Weights of a small mixture-of-experts language model, trained from scratch on English Wikipedia.
Training: a variant of Adam for the experts, 841M tokens, 6419 steps.
Below are experts of layer 6 (counted from 0) of a mixture-of-experts language model. Rows are named router (the router's row for the expert), gate (a neuron's input weights, with its number), up (a neuron's input weights, with its number), down (a neuron's output weights, with its number) and show model dimensions 192-255. Each number is 128 + 32 x the weight over its row's rms, rounded and kept within 0 to 255. Numbers have three digits each.
Before each expert's rows: "comes after" lists some tokens at least twice as common just before its tokens as in all text. This comes from a sample of Wikipedia text that the model never trained on. Tokens count by the router's weight.

# expert 15
comes after: "\n", "| ", "2", "1", "|", "\n\n"
router:085076114132112131166206122075143125098160019176094133175141163114060097150167075141077151127128100111147094151110170167167108110164125147127117159172108169084115163097097150133124148126131132
gate12:181105132130109147141135129112098111156149020136104138151065136151109091103127094131111159117137183084138145077117108205146137114140151138153165113102136100161119138099117223066168145119100190
up12:206116078179110102090133171073111075088176185136114145130126128047103130087141129127076175108164114126152066133101094168151127105146214150109134082197136178131170103053153140110113139126167103
down12:130140123094158119161182150042075131173158072126050127095063105127085125099151122143131081115157128084117079114134137219192149168130145083133090112163166132159099118095142106163125144200151157
gate13:157155140136087127158134085110146107092093123073034175148149124127115137131161122099137129096117128112132147124102166166196090118203124157086210136074145105117091094060068142116167107168191147
up13:132158089109167110205123135095067175116117126109139170099125146104171143149063149156146157111111118155153058134189135192183097156151146102122144127116159134127142119140134173102077088130130152
down13:166148120188100137102062141153136063162221134100158105119156150118154126113134184163108129148177116126119180139107104126109123133157074077090090142147142100128099091171176166114137115185132146
gate14:153086123113048101104156111107195118116198128152137138087153123074085096142119096102160087188159129082110107130170115162110116148067170106161098136162131077122160145132127114119086090127056151
up14:150085171142135118106124064135139080159147087163098124084115110179167202076123147154164142132087106141112142098129121151083138144122153196127156087160151073121146121140140155055163125149113126
down14:060100102114035087157122064124134119157148121171096094147141104098140144143095131128102154135143141123055086108122188117114141160130146138137159088163127106141221105116118138095152098101115201
gate15:121241127095152149097138079101106140180157078094159099122168134120134150170092159133128101114169125122154114102128114184154031134136154124131140115081115112156089149115147108069167162092203164
up15:163176141126123080122148137148166086149057171110042165143095125131077144101221190119128142166093126159128140132110104126112137153156136165173114133082109136119164117131124179103133128097131099
down15:136105115173147117215091125147199135101116107099176132132100120112134119113179110145154181134105132168131087203093143122141102113101149108149098109100123117002204167106095114188155158126179130
gate16:112110131171126117095135133148121123116145141163171169125165126045118149113202154145118131088203149160130123140189128154191106118141165080106095100088125180105119099115122135145125082127165130
up16:093118162145151117215137142162149089108075118194147179112110183118161223112178137104174107142133063131105113134151189176106108135163103144094119141116112174097080131095148125125116118108103139
down16:138126149129105137129143170093183084165147126113213123102157128149127140123164094159145072133109109140119142121119103120106090142121106110171190179135158193097140219141092082075146127159096104
gate17:136069104161114144101135178143149146120080102185130158076180120100149153164114112120064103081142129176165116175125122097163177117099110100110145121150150138093070182120167164183122135145141141
up17:079120110117062104165121095093162125139135099117128131123129142102094158137139114162178103135073147108116147100115160192153148148106138156147119099171089143172189111200146152137143097078160127
down17:169178145096110102077219089111098123155148108119100106130039152106120114087103073098142127140119115130164207060163113130124171168117192119131146128147143091141175121118152135090082148136116156
gate18:131079143082112077096136151130147102122117096126145170188108128092078190114150107135111031127142080180173099128109143171093138118146149091142070109118130143121119141074113117132108168109132128
up18:209134112119143120141115116106156126120100195105179113123127058128129133115206057137135158063119065130139161155123127118115137118122075111144163104126119115063141174166103119167058099100089127
down18:103110120103122120076059122074157097167096139116172108127161159123108139179133165175089103122099070112191146124143139145150124147101115088139179186110116123131108114136134130188156113086173097
gate19:109196161124162117162146140072081195107163089172095110068073129137109080132080165161133134174138154135142175161158148139169120134135112168081170156058083139144108111148081154110120195131134126
up19:164141137149161137128145164071093218138145142130088064121092110104139087127097100147115124149153191142145140139125108091220116128162111171041158139108074154123116094149050110091167174128095120
down19:092138119188135064146082113111170111140153190131122103175120144057170094108169170153146107079173150122129097166091151145116156090138149169089107082139142161097191162157134135115142041118123150

# expert 20
comes after: "1", "2", ",", ".", ":", " "
router:152171123149162114101200091096134161184137054176113134137108134178067125216148145156078136123156095110130114081143118195158108122101139102119131152106161159162138173093052120165111166183112119
gate12:101179152110167110107171096066217140123123115199127115062140110130126132112082123131138127125068139059099171123095111121139109082128160155108151111166123122142077107116165117164177108177120158
up12:099136201123149147116140146133138149155191100158142106156143130046133120065133190151121120153179163185162118137146112109178191137088104074166099143174147108138103102131173164141202089150137105
down12:112119153132094148086168148160122138144137108120123080158177153159088154090166095108105130174137137129177116169177073145100103104090118115068089138094136093073168119117089127162143120140107138
gate13:190133081074136122171144151130149064131103115084114108188141216126062182120079138144093116142109091115141136096195131135144107123099125143115150100137161152099205177129144143111149162158106097
up13:146150105165152129110110125158103139134134140152127059120142149115189113149125088111144075159084127136130115200145157182115107094115157095121127127139153151113142072111079137066101077113116086
down13:129115127079097118131173134141154126117133140142099131117146153128118066160134117130172128113097115154153108169129106095108148171180093171117171111148139126155135143106143126139152114078124117
gate14:143159176119156148044134128116156129090102125122111161174162146115117099138119117158136121093161150080133161152125105130144155183106150180130086164146132120131130150157149079165098172125135142
up14:144097106188147085177132109098097150156138135154129131073091179102139150148106130152100182106152124128154149068132152103095102100144063077135167141088122128164130092159112090164127099117127064
down14:136044133111122089078167140107124125131197161146111112158053148060117102124146149069124138121139095068095097176111115150111175105098163117141104092149126192081137144105126121120095100167134157
gate15:122113102176114118139144171094100090120132133111092143146099145108136151147086132132149150073098095076168144107101192144103124123124106093041098158138115102147101071161086096159098189121102182
up15:116124112160105171143118032129125174088102126163188118063106164145171147170139094128137124126147180172036141124092122126114132174119143134136161081160144127130173141072214115094180143117163141
down15:050116144131097139182218113113122169122114149178150193179114159112109114137115158113140163132120087186130117137128183085106128172098012131105084080156123092112183138125109089172177085078122156
gate16:040099124131147098082149201140139060130123092136151122155100154100139147143177085159115104116151081166151162141173109169152107122161176117179123124150098121145165129078079123145140109137135110
up16:093139108126193122096133172110169097115121138142129151155138129086113188164150124127146062092105121148173155129185071183134095042125113141132129196123125146148112121114138070227124137171116047
down16:167093171178127187132195087146135148110165087073166110105177141115060100078125036127119133163128077120146067122113144078102152146140138129130142120115156098177221054113098117114152139100153118
gate17:099177149167147116099135051093163087151160122091126167054102112056143118132131102111174044104144141124077134085125140104077141163114090097160128140140151151086182104135082117167081123153134143
up17:117117195161149094108155097089163128172144115147149106147170072126149110127164158147098167125181148141130159100209120145152160126132121115154108143122160131178112136099103166127092110173152068
down17:089099130126190066122063152113102113154226163094110092129146142153188121107159144117134190126130140128103177129151172149167151065161165143137084098130130122121166111127144138129102115146158132
gate18:150164129138113134160145098091117112160134101103114059118145150141167065137179087163184140128116138096151151131049122114086108120089129179084196113112113115142175114111124150174155123143141120
up18:135127139124140141094139190106184101133098165184130137087146040141127114142078087126169201074153128103178110168132176086159067145099150174150201202091154139094129089180154124110139156120150160
down18:102184119158168139122074090058139104156111090130126154108197094077107134174125116140165063107156127136149131113149148078177138148079113158133089199139157090065083159126094160106113158095149128
gate19:127101140157175125099146132129147159069156122174112143079094136136084125159092132156066104176113073151095116129151152183162121153115115154102199101096126147100147163092098119133145167127109162
up19:135099124092135089136120108165115136084123137103156169077063115143120096149146138156121082130129083113080083165151114088156119122130087167095159094115100131072125116092083222085115087128075128
down19:182090079097114091134148134155137157092116099074160112105073109126127119123093237142102167130131121126128123253221108113127126113120060103106151112104107135160168144121137102113107152144135098

# expert 1
comes after: "1", ", ", "2", " in ", " (", "–"
router:099047120097132132124205094135131137134157081121094136168080172132022090133150135151106148088169067119155108099127148144170067140158096164144126172144130204119125204165096114150110161134109147
gate12:131063089073115117138159125115119090122113142115122130191161121121160095158145118168128126175096082118151102118143146115133078185078175157104130099167151161169129066137142142169125198114121114
up12:070124124167137142083118075140111121157126110138108126117131160098115207151088138115160122131155137129116140099060022098125147088158130136155081196126119118102096103094137090128121099144178110
down12:145172154179107088157151133178182168074132095154182184155113170156113180102222083120103119098128146136159114146141135142141140115149138086108105100138120154129100185110095086114202125054095121
gate13:083143129108116094051158121155068174135148142156097094073108123113137110149143162130106134132109065131136101095169141106109131155182100149133181149167107113126161140108098144156145138132166179
up13:167189124098064077111130130116135139078028132153156155164121124136085163161128125052145140118124128076176074150144126140107128158143133108168185184070143177151097157075149114193067058139141111
down13:150144158123054132080175128166136119056086166125087097122157190094103176146117050139133152077135164126121153148179087125090170095138144121116111171129144138190160117119098164139128102115116166
gate14:138094093058100155170126174077163135068124135123162142160163079128091114118110104169138119103177108142136122100089104105081147107091142132093157116137108141114129114078103116067147163123136081
up14:126125139119133124150139110139154153119148116109084054114191138137144094166137143159131144109123127079066121187131120123131095138101122154146072131150123074117137104104150105147150122118203091
down14:136091104098105075172096103107160091089154163130171176098177100106166125168111122190130117163176144124177139122108145127116120145118124095101132112098110095164099149115079132177059131129171095
gate15:114093130136138098121127141130183102141144124141159141134104077164168111174144125158154094129128153104098108149112195207169155131117119129092134141138139120111155126146075191177131099127063207
up15:101089136084100154156127060098100133080111120164206147124109122071085163112098093120119134057146115100114069143148127154099113136143250112226127050106134103133147093164168154039129108140129142
down15:166123139126185088127157160117116132172117089109123164101182190070113062080135127162092159123100056108122169113203112159172172137116153113102154173167054173174079194138155149109121108141123149
gate16:152134136121106134135127118132122175071185151148126139153068131135093130120138124064052150113153089138094144107159108128136176101126152133104119065114168133125081130118144177151129156168114145
up16:107176076095144154132138212121126168141163113103097079144151145156179119090122154148149084121148114094151146122147153176128108146117151120146106121154133166097163047160193112157153121144077130
down16:139122105123116122209097143093102102126090136099167137160162200160114049165106132086141136160116028091064091118158139121107115158111117083135107121096125085163147147150089165156116091114150130
gate17:132069145134125077124138137128148088105086102186112097131205119135160175082122091171137128185098079104170122093125096123127090160170145109183162165096126127141133158192121215146143063124121108
up17:127068141102139121174127127120109113128199149141137141127115166154083137111154096132101079064122106155148123091171179135055119123096198163138145137097098102140155095067123055057106124123210092
down17:081134181133155190136143083148127144204076132112117101125157203123111135152144112157109153153141160110138123139064140113107052112146132136138118116168145161107116109133117080141135186149129112
gate18:091088126176128141161124143118162089157031140081138113158149095143112134156187124128166108131101117160125117120120114122150145153172131149140164170056128148064128177077085201138118125158083110
up18:097153122149136146148119124119151124075079109124201148114115125132138136059147135110104160150186176175141189101114036111124097128157127156150141098131153117119101128133162183146128107146126131
down18:072118197135133193139037157161147103149137093139107120226136157147129087109084105130182129149124112116143108128127199159116096135142135164154158106130138114159073133136107113101131063142221103
gate19:124035141083081151102152102094124108154169126117167133093131174127178108121133107177130128087187052107112147100104156110148065103123121198130123171177126078150116147179156180115148097076159136
up19:106093163089156139131137118106162097143052102108150106117165155118122146050105133200085124159141058149132116103152151090136110117085119143107136197123145173141130110170142155135113125095142105
down19:108136103161073159107135142100152112096140127120165137124193172092151132106135137128174118138158134095061144120165087121152102160143138112078129110088177091132132093105086146129108109109152174

# expert 27
comes after: " |", ")", " |  |", " |  |  |", "% |", ") |"
router:112102131158136062127195044069135112137167039157098161105122133158095134142149124122085123106157101092079118133188145130138135114154165131169123142136089159074193164144083147152151134139122147
gate12:066043123145147133160118138143134107132128106089145176126148121135138115128129147118083160154127110150119100119138165101105119127109142087079104141076134181143184202143147121113121141127121136
up12:131161135145144110152139081145147136078071145028173146133140137127067134059143096102108194137130147114127080058155110154132078092142169115149117127153180134147124156114101093131144107169144205
down12:124108127146095086088122114151077141062136178117084115191160155117129146133089113145097186154198151215140128178149149152136145174152150179144098103134130128160139121146163105168074134203130139
gate13:089080137152120111141149088095102150116105096104169141125150148109177088116052128111120150110138164146123150135154128071124153165120161093100121143067124105141085084091140153156172120141116174
up13:097130153071103129143128126215162116101113123163183110117168085106098051140135123171078139106164133135150110139135114069087124107074099104173114152092134185057106165134091100130073155139123083
down13:150167122146144112096147110111129121136113134139202134103108156088175173139136122143123118181106112077117113101145113112107175153103126106114177100078140111109114089129167124079157115118130108
gate14:119139150167038112117141082152139142124144123139119150098178142086150140165171122104138137112117158109123153189104123124167183140158153080118118075151110145096148117144164181171136128145172139
up14:105146159145125045137128052100169127107071143117121163081127113101136146145129161114157146136100149148145145191186133163193097114129128080102126133141131135125138112093195137220116152156143157
down14:097087056158104092082101159110189101156134107086073118099100123105187139111097153198145138128093136121152137158102148175141125122101145084164197087178147131119109126140150193135195110096197121
gate15:102167166117144070152131119095168150094107109099087171177108172111130109186151161092077165165113153105115181134111128162175089114138157129071136081135126175160205151183181177165186159108139156
up15:176181100128063205135120114189122087129171175149136096148122136154120114061160156135141116131143120198147089115133133097064136133126080155079140163135146087104134093130110096091067089100106133
down15:103168070128167105132121097167155135067152127168117085108119144133094102111124116095153164172094196130090124169096109191151173152161146072078186111133103163137048077099095155145135127144138145
gate16:139105115110108135136131130170114132128154170105142139116134187118078098079141152158028119154147140175136100093116145109188101164123149131122096155157150164170160109191183177167118139143183099
up16:070078073144153104159140185155159118169144114155158103156104121097136094090154145160063104182116146140102106156075144141070048156078147116130085157177125141153149188124118109163164108129115091
down16:149101146118159157094199116151203100179107079169122178133144141134183132066116125138159094156118136108082086160086155104114153117079171093143124071158101181158105113153092116062103116114100190
gate17:133114162106103059138143084122140134133118136118096136125120118085143071105150174103120169056091121171137142135178145149087142122080136075177131105131129135139117190140123077117133110099148148
up17:133069132081116148141133053128134139114121105152089095111080123102139113100109136106102163159157126139153136170138142127110139129099067091142124075170108086096122209146153114124124123145123096
down17:086056145089129162119190085152135071185122140088107114141122144071166133067136119112163160174133155118131139139196175154168097077137103078072117103170142121164115109129123135072161057171134135
gate18:133080133108131071152141158171116177141105108158216084128131193090150128135179123156149115076132127168134108127142198107084116096100155110154171146070088097117141136147184080179145139125083108
up18:123108137156179113209138108135147137166074127123133153117135139168101147164131098122189104147179079094112111161178132116137102117158162165117194117130050094133122143209176166142138137131141158
down18:156115115117147075177115142135127165083114137155111186148081184131118074138182126148159152182112163094113157077119128144150196191149156166106055152147097122058120187131047130120088157147108133
gate19:133136099164157165222153141104234145097152129116086141197105125104111034103106108163155129101176066109110101163069089133171117131136098124078124139194132133189124103107150154116109157043114170
up19:138174050106158165205131111124187146096083158099159117146102102113167073083088149110160150132115137135120161144082131076162204118121098109122116125175162108120104088157155164098013131107118156
down19:141149133089135149154169122151155104100115168133171067139101076072188139105116142112144146220151128128050135144055130100071105104066119144151126086147104094173161114143159119124087092122150115

# expert 21
comes after: " (", "1", " | ", "2", "; ", "."
router:152116102123128105127222067080123186116148016176124110156078172122043087138147135164089106122184102129146097136127152150170090143179183108133123132101123164132176132162106073133148155088112153
gate12:163091088132151104122156162141133076132099117050139191157154101061115127121140122126187175136117082158190093022132115104142110155060192125141121132155164191109124173128126153184057159115118135
up12:103127079153111150091132197153103116139122125096116095100107130115110113165121137129139092122080117141145105131181152094133124107113146137177114147122138117044228131105213126116183106149076162
down12:053163092189162153196079132179163086115176107115121165101069195140132195159118125146177124137146111144138131120114139128152106155100128189119159145168110129126131138133101098062084157114108142
gate13:136116117072103117021163147143126108118063098109074129117107087082088055072097122098113108123120137117107075070124143203122152186114181117196048148137134157087133105144189125109117115105175133
up13:106089091096164151117115153132139057129091160178103115184128097124173112078125149130129121141181103130112088115120194035114097205123132123186152072106092173087108107185172119072110135090118115
down13:146081139144073134145158122130117149106093154128141111121127096130119160135123084102083171119108142125181139114121155130097089107110149133187128135187168164131139187147131064104120078110166101
gate14:116109121110135114155132159113120128195125137160079119148049133165122085092152123105173105148056151112137134107081096154134147143082172200098146095083070145072136166146124149156148158007181239
up14:140074136092137080091124121123163115149099118163086141093074127130096112156167129163171057222067084159129086113110145116137171107122110122124103112110078203082121131084082146129092084100113164
down14:188145102050155123125039126151141139160071081160137153144167116123145143133115137160163147136122096160125151146111130161119110139098113093161169148077094086127118209069116162125081102124153099
gate15:061125107157127110175138138109134122106152108161091132097103126142089078132140059151147103126102107131085091125110096161117167109189128138134139105177110131141161139147141093155173099085184133
up15:099085101127182134133124143124150107155122110123131160216130138159145162097134139142127184136166127095172112107109104101149175128118106156117110107152114198200151117179120088169170167084102087
down15:156133111153095064136100086131108128136138135125089168042137171152102142150127093084133095146140151140118089126128121081162111136119151141216070143136203170122165146126124126141059148210109121
gate16:154159079106084082110156098112137198131117099155104154087140141088085141106140111146117146083085119060150123188159129183161158199166112163116142095107100164146101161128105141141142191086114171
up16:085062153161131130174125164106075089124135159107167123166140104151090109167118100080116135093153154129076150112166154081128087096093130181127143136158139113100141067169166127188148092120166114
down16:159142135122076091049197146102090154154112129129140073090121180075073146171104075114134179076111123099174146146114153223143127134136178166121135071157105168144123171143121117126146140078146126
gate17:172123094134069125091155127161084158169166102146144139131116170122163133145066114121104110165137139066127156145056145169138088187138131096165147112096174103114174116193134082146144143114060158
up17:136103149167117105061132085100134092127117085187131168081108167089144104113099092154166088162173125199103140149113166126095125156096136144145167185163129164146195126113148125159136155127139057
down17:150202095072141110161112106140117174173119155166102171134114149110107084054119109188132158116142068148148020148149118183140139110131126097144106109209144119224078142125171109157118119103109141
gate18:128071088092120137169160128070087154092107096115107150153058139131117135108129133168106148114157083119147095101129174129156109141116117025149163129127164150164083150169127166114082130170141121
up18:160156087128121111145126101107142154127150082091114142070135111189156128084105146138141151180175091157131086112164143143083129152110175115194093171116118169118126121106135170124129122153126193
down18:152116160099101145158109091113093097115095122107147148134104159150103092159121066130156141167105126099113183128141151164137100112129125093177101097191122105138128147120103116129118124149076128
gate19:160156121107136128094144146082133099082106127136158115168106166124146156146171129147127189152101100081101117085110206182153101148168131148111154158133106147119164148114140102087104082135160209
up19:104117089157110123121116110110155160150130124159143139106129110161109089112165134173122159197101106160112188099113117153146095117126130124098159083091111147088114157153114112097081122119131141
down19:086065131112147137065073190137121172073133161098079189084132107141107135146122089161133155149130094073113132157177153118126084120095112161137179129153130245162118117138208141099125130139143085

# expert 6
comes after: "\n", "-", ")", "- ", "- C", "|"
router:121075144111100182157195109055134184105143054103116181118154139130046115188147069109125130090137125075178120094159133202078094134188153110213136152192103207116148182119117163128144097129128148
gate12:105139186108143099142145160083163164157082092094131158166130189101095096103138162176123166157122123156159109160163163128098132123153169120080095109106142163117141129106126123138108122119110147
up12:136157101124155150166127174138129125144123163144160116182134119097134081141102170132132100168136077101068139088123156083112165116150124073149139186104125112199157099135066116174154124122131140
down12:114091148142130135115180075119140184148113159105100084112117108131124083199199152142067122149099088091094138131148145156128172111146082135140110107110163071188096127174148158127131111082080171
gate13:129153114063106161120155149109082118125134156193089065136167202203131087136106195178072175111054147124135096097068118078183118177121137123111107124155145173095126160161135146090159128131199127
up13:134163160161123135153134183127132183109118147159151081125099116126135148113115134123063135136151125149122147117149111085180125114085139122176154094135111116098104137105125142136146159125133046
down13:064123135113169168185139079138111173182178119098143133089117113112122146105095145107123142105146103067102143104059172110143146121084120151143104128193111134090105161159099121178064125123189173
gate14:139122152060136129126151171042063114108120088108162111165115134120124183166213100111116131119124171090146106104074195141129064137119158067122138102138088131144150133108105071120115122079127176
up14:141172133156154089154125119175146097116139089163084084113117128143198112065142099099149162145079095112172162129085088024128121120110073094093164153136157079106043200150146164152174109143105162
down14:152150071148104071150242138202118158060151144133154165132151092145123113127141103129139146149097177124120172152113107205119096093111150118200129120120165129093142149119158104141080093124149139
gate15:170117068137113092175131139150113164084121133120114139139127113150120110059124120108121149099101105146163084167150106129106129115117105111193172120140155131052133115105125133110195103107138145
up15:124145171141132100172124099070180146070132142122081155147159162212097137181107131098139135093180090103121063103097058081128114126165177107117092121155141198207133097105111119105120136154091137
down15:158115180155100145160119096120129147148152064142097126172085088073120142106110108119048100178088108088155112132119118096125146148110137147045144142146102147136169147093136057134167144125173141
gate16:156107161125139151149140170109195180106133123060118093125120133169133174125120069107146119113126129090137109146156066129145137103114115141160088119134050170147098119162103135116154109171147173
up16:136158143130139109112119168166166143110122110148131074148067126151147128101102142154094086156162087196153096138094090103134152139158126056119151131095140085099135092150144018093079152086167151
down16:170164131042114082159118124112102140137161107168104111152163212114113125142134132130136090175126103146079175179146110127151141136133125094200103128148101078115159112125163196111119127158142167
gate17:121116107168064103186144144127066120134133123106129142083089089114099150125131087139084137073114126122101123061129144148120125126125079122139130072184162077067131151142106155100130041079135117
up17:133075121082179116133137133086134099152131129130127122121084113116101175155223133140169076084129105154082148150081142108107104150130126123121114175145194171112166130110106205138145112092111120
down17:160157140106157145105101091097099145124102057149117131092120124121157177155158071161127126104104107090143120142133155101117150155075117165111104162129162134099120114154159096140096145071137164
gate18:179069116128149139055147126174193106175116141159105156138142131095109112156154124123112136115129143106171192093103145148150164124117109118141114138161129107146107164136152107091113137123106087
up18:126051111105130125073131159127169118131165123127141119120103108132151084130144086165148092130122117140128177141088119134158167091099071126110189107100140116166094136147140151143082068151085133
down18:101101092090115151138061094169092138167112118166161188076171188130220110181067101151064143187080127140126092124114111157130132079133133098116112143160120124099129102093072143134128130155152143
gate19:127118117117205118157129114119146126137097076139069152114141143126094117161127148111103150111144100122196091071151170120102123167167092154167148148109104087174104146128115117095173100125092150
up19:146151114156129116130122150162072149159120113130095093143148109093162099172104142097125133218152137102069127168101143112122150109099191118080152087112104112106114064131149089169082106093108108
down19:160101159192057096153250083116161120152095112096095128094088082107181145104104107112136140107141146143093182105145091156102063129071092136164118092137139160104122144115078105130136116134094158

# expert 2
comes after: "\n\n", "==", "===", " |", "; ", " =="
router:077070116165136113140193138115119211150109035135104128146163105125093156128167122136095111084139108104159128100115163144170080187168143133146110147099122186135144172166135134176136172105138155
gate12:104130127141164105107137132166111145115104159110133117120110120148099155109161126137123124138089068176115156145116172098110117177169144162110143094084098073128158151168126166105063104122092188
up12:114131135113173105138128123125016141079092159139103104145189149085120092109127109141119141161171116087124104105144096134176142153088139081111060140142154127125122101140107129165121119127153151
down12:091143139093153165089151120165171105096118090112111150165136146089123165110121103133204175180158114115117140131145152105042134113161095137090150110099136091077184078100162095174111153094075120
gate13:121168151068158080121148116087147124164139109092105101165152146140183144120084142065089163136167103135091155124114139103138106107080107092142134160058123146151134156130086107087111147215122119
up13:191160178177120081133110087148137128121136099134077068133150157141071101138114144114211137214106087132038089094112112199103092084117176144108104103172113200125125100127098093153111147100122133
down13:080068146125151100141128145087103149149107115088097090082121114152163109139071147140150045136130072025133109104191178171167097158103131117141104167164152090156157087090167152131142125144141073
gate14:124112102115064084122148092095138165132095151095043134139149104106169123114081126073127062148106148123166109136094126135116124117126039131132133129120112138120169101161173156141168122199143098
up14:120117090123190086123118169140107164129085142075144141135170140093073190076071174084135111127086078148170086079132177106115113154152068096112138083114147093121168165167114157067052125155106105
down14:126142143091086148157076138083152090168104101100090079163155132146162063079139083106122136149068107121157151151117139121096057136136108135174148110154098053167166103123167127101103182122153125
gate15:131074086125150123111119160197098185173118092099119108134122120128103108127135194133112136178088124065158075068135084160138140142117095153063138128064122136086107129160170072146085094108104172
up15:151082146174142100115146110119110112120153177158142128176139146118140117124150168084072106107182047151168096134099199136081151120144167107089151142138102134086116176105153123153168134109117113
down15:161153095115117189095101104138065111142138127170172106120127140118103098159130108152122081144146172080120113148116098131119149118164137106124114124193191117103115163153107079161120095107117072
gate16:130156141132224128192139090109197139129134105133139198170101129133107091185137141128139112156145130129183115148109161185144113197178218110109157069158125087095204137150127141145119097105112180
up16:162131124100049181102133138145097115116166125082120088187148125083140162109097129118114187105086134145126099136150195120116123080107085136147091114133214099139078129131134141133199115149091075
down16:117151160084160124185197128099120138127141180103095155150100112112164215166122068108132163150112142100065165105085076133182141081102143118138105113133062187033117163112107196168170147141163140
gate17:073083110136133142096147124105144185173167124129129123088150148112147079132158158098110162136118124180127176085151143115155124126130099064166154142161083134136093116097056111131177102139104094
up17:180130108142162104082117128143113135109117132149109097092101178120097151207118078116128083119136152128092136116159090101072117105113182185159157143080112144131169147175081091128109171168133101
down17:126148100143166060094084174120110107148139066172086125127157136145068199134155138110046079111149124141131165109144156172098081209133152137133111172142098117132086125089085129101070119123142124
gate18:121163169131140124170139137127149103158117135141163178082149154192109159087199131132156118119090182141127123105111140119135095143150126064120146128164136152124140112155131157109088136176184160
up18:148192199119156151131122132181140080139132117120154171150125139101104132184036115147101134105145112179081137126135133096145195121107118163127163028127093132230194109161109107174165124063140108
down18:135146152196146115113174121155129126171135175043156035156102031169067115132106144148145175121157133106075123100180124128114124074150110082153158123130140118151094129122140138196148096098163099
gate19:167173129090185129209150128097132193065150127131071078153154161118099134109117095124155123110125130134082162148092173174146155103153173130110118160103102073167171114184138148134124095208148143
up19:133148207112084133111134068096185092138170099126069119130175121166156143117131107172139152122113169091126086117107114123139087051105062166097123102152132128141112110064108114096192129130052141
down19:126063145107090124079115147069116123161193133121145095187128088144081120069129150112122124107155090118108170154157144127154109132033149158120100130182134107079098146085138099116159064083155172

# expert 30
comes after: " | ", "0", "–", ".", "1", "3"
router:083113118132168118146217073067146177121137039133122159155130122155039138173127133148113176127146090116153118122175141104094082179195088162175130170161107167147116188115115117142118138163136129
gate12:124174123069126113108155103111147155102145117100135120136106146139134093125107135114127155106138164091106105130169087136142114058118057109189165128146122085176135124137077049195112160161096082
up12:129091144173084092089107095140143076082120137129201179138137136128117095141172166130180112115129073178176148126111170164121109162117132160131121073091144149131150119150131156139158131082128150
down12:138081158075096094103161088103093157153139139133157127147175047125127138169203066128096180129133126135097115135092155123124128177143146150169118159111117142139133141140134161094154168156169138
gate13:083125132144130118102141064098151195133095093124157134162167098151134173138170167091132135071118085110121125079132214092146179117167178139121148135098109107100108166102102188094109154133112129
up13:159152137087090032091128114151123143087142158122172125106213125200122109167124140095164083104060091103122134151187114130114214144155120096171140157106148119123100149097077111166112154127163113
down13:149144076116121137129110154111128165109182089119075158157079105134127167087159072124138139163184157173140108101105112112125114114143086141161114164104167108120120079110126115169169112143095158
gate14:141133133104129172168143081122147133164174104152076171105111149156166112109088146077116199072134121144153146119128157087129094077182156122148128111137089102068089104105180138110121134139104113
up14:149163146093118097121133119175156127151160163177174171131157139115150121135140132114124149109107107127073119082155095130090181105161192131168057091162128047109151133126123161090171146158109109
down14:135130126162122150173137140176068132120118169131042108073118120152083110112122102165122080020132143145178138137121093084111085154098097136109094126111069157127097116153127135116172140103080104
gate15:105193153129102123115145110090142096119080108113132085122100149186114123128087121105166167098201096106115183164106160127140141165132149120137109103087118115142166117114086083145083140130098196
up15:144149139134155113114118132047138117120135099140101167100185137090135102163141149135121116121136126133187106126128189154147139176118127176174164130142161152109137192102173158076128087134155177
down15:147111172143145066098112169087066118125118138166141106090148121134069143107116111141147115150111173187134187109163100127220101097069151127159152139141172129156125152107086150141108121147079183
gate16:106102143150110167109117154119161129239145042087159116139131131124188133141149148067109137072168162136112136115102133105140157113101062125037130143112102173139149128188097108175128167092162149
up16:097182151097115132083130125129166145150107111204073061126128082108116151172182139177108123129073176148089129118119172142136069127193143137069151140123136113143147098168155120119185138118134078
down16:164130134095155162053158088134116080152108130150201091174128132161106165119109103118102056144088091139100180197151099129141159066112186084206165102101119130143153130120157188201128116126130118
gate17:110203094122114121127146116120143161070169123145125156202094178143091177079206063108116109180138134108134043159108127206175116141149168113124146126143166091154122086117151121065126150099124180
up17:137126147160136096045135087136070139116188112135145117130063128127117176069174080088063123088152125118174097175134167150154157165125094107039181140080191164138043103124122110105153120132141071
down17:108051127170105132105133087125153096083130175086155177106112077146113112107103140089096090134099139085107115076125165137173159176122173126067149114101152083129127121103102117111171128115144084
gate18:125092160151097110079157152099150163112132143080152159161161104135086161182106106087169147174157117119118146117120104181118164118162118102174097125142133186142119112107089148130119123091116134
up18:134189129076098161121109119104162057148118173139157087107127124147142135115110131157116116148199123115131090158080097103076145136153147122110133094095131128108091121177140102117166108114100115
down18:202113166139082060106063099151121140112126125099135117149108152107151106132137191100085137158122162129112120083132095131093198168129122149156108140119132117133123109093116091102160098110138078
gate19:103138092133089136135157113165116146136136149131094096086100152158106164139147120089125124060093135089115089138154191141131145120174161161149152147104057091081102101110066171121129150132087116
up19:093149124178128117137130174070188131144138131162108165117193145113185080149135144127132117110170136123141127137053089171160207173100171089088154126173196141083183129156124131098132101116171117
down19:157106125138139082146089121168168152132086096068093093120167133133099076136095146109089173155107163155111147172167124213122180167099172149109132173148143111109137115092081097133103157084106190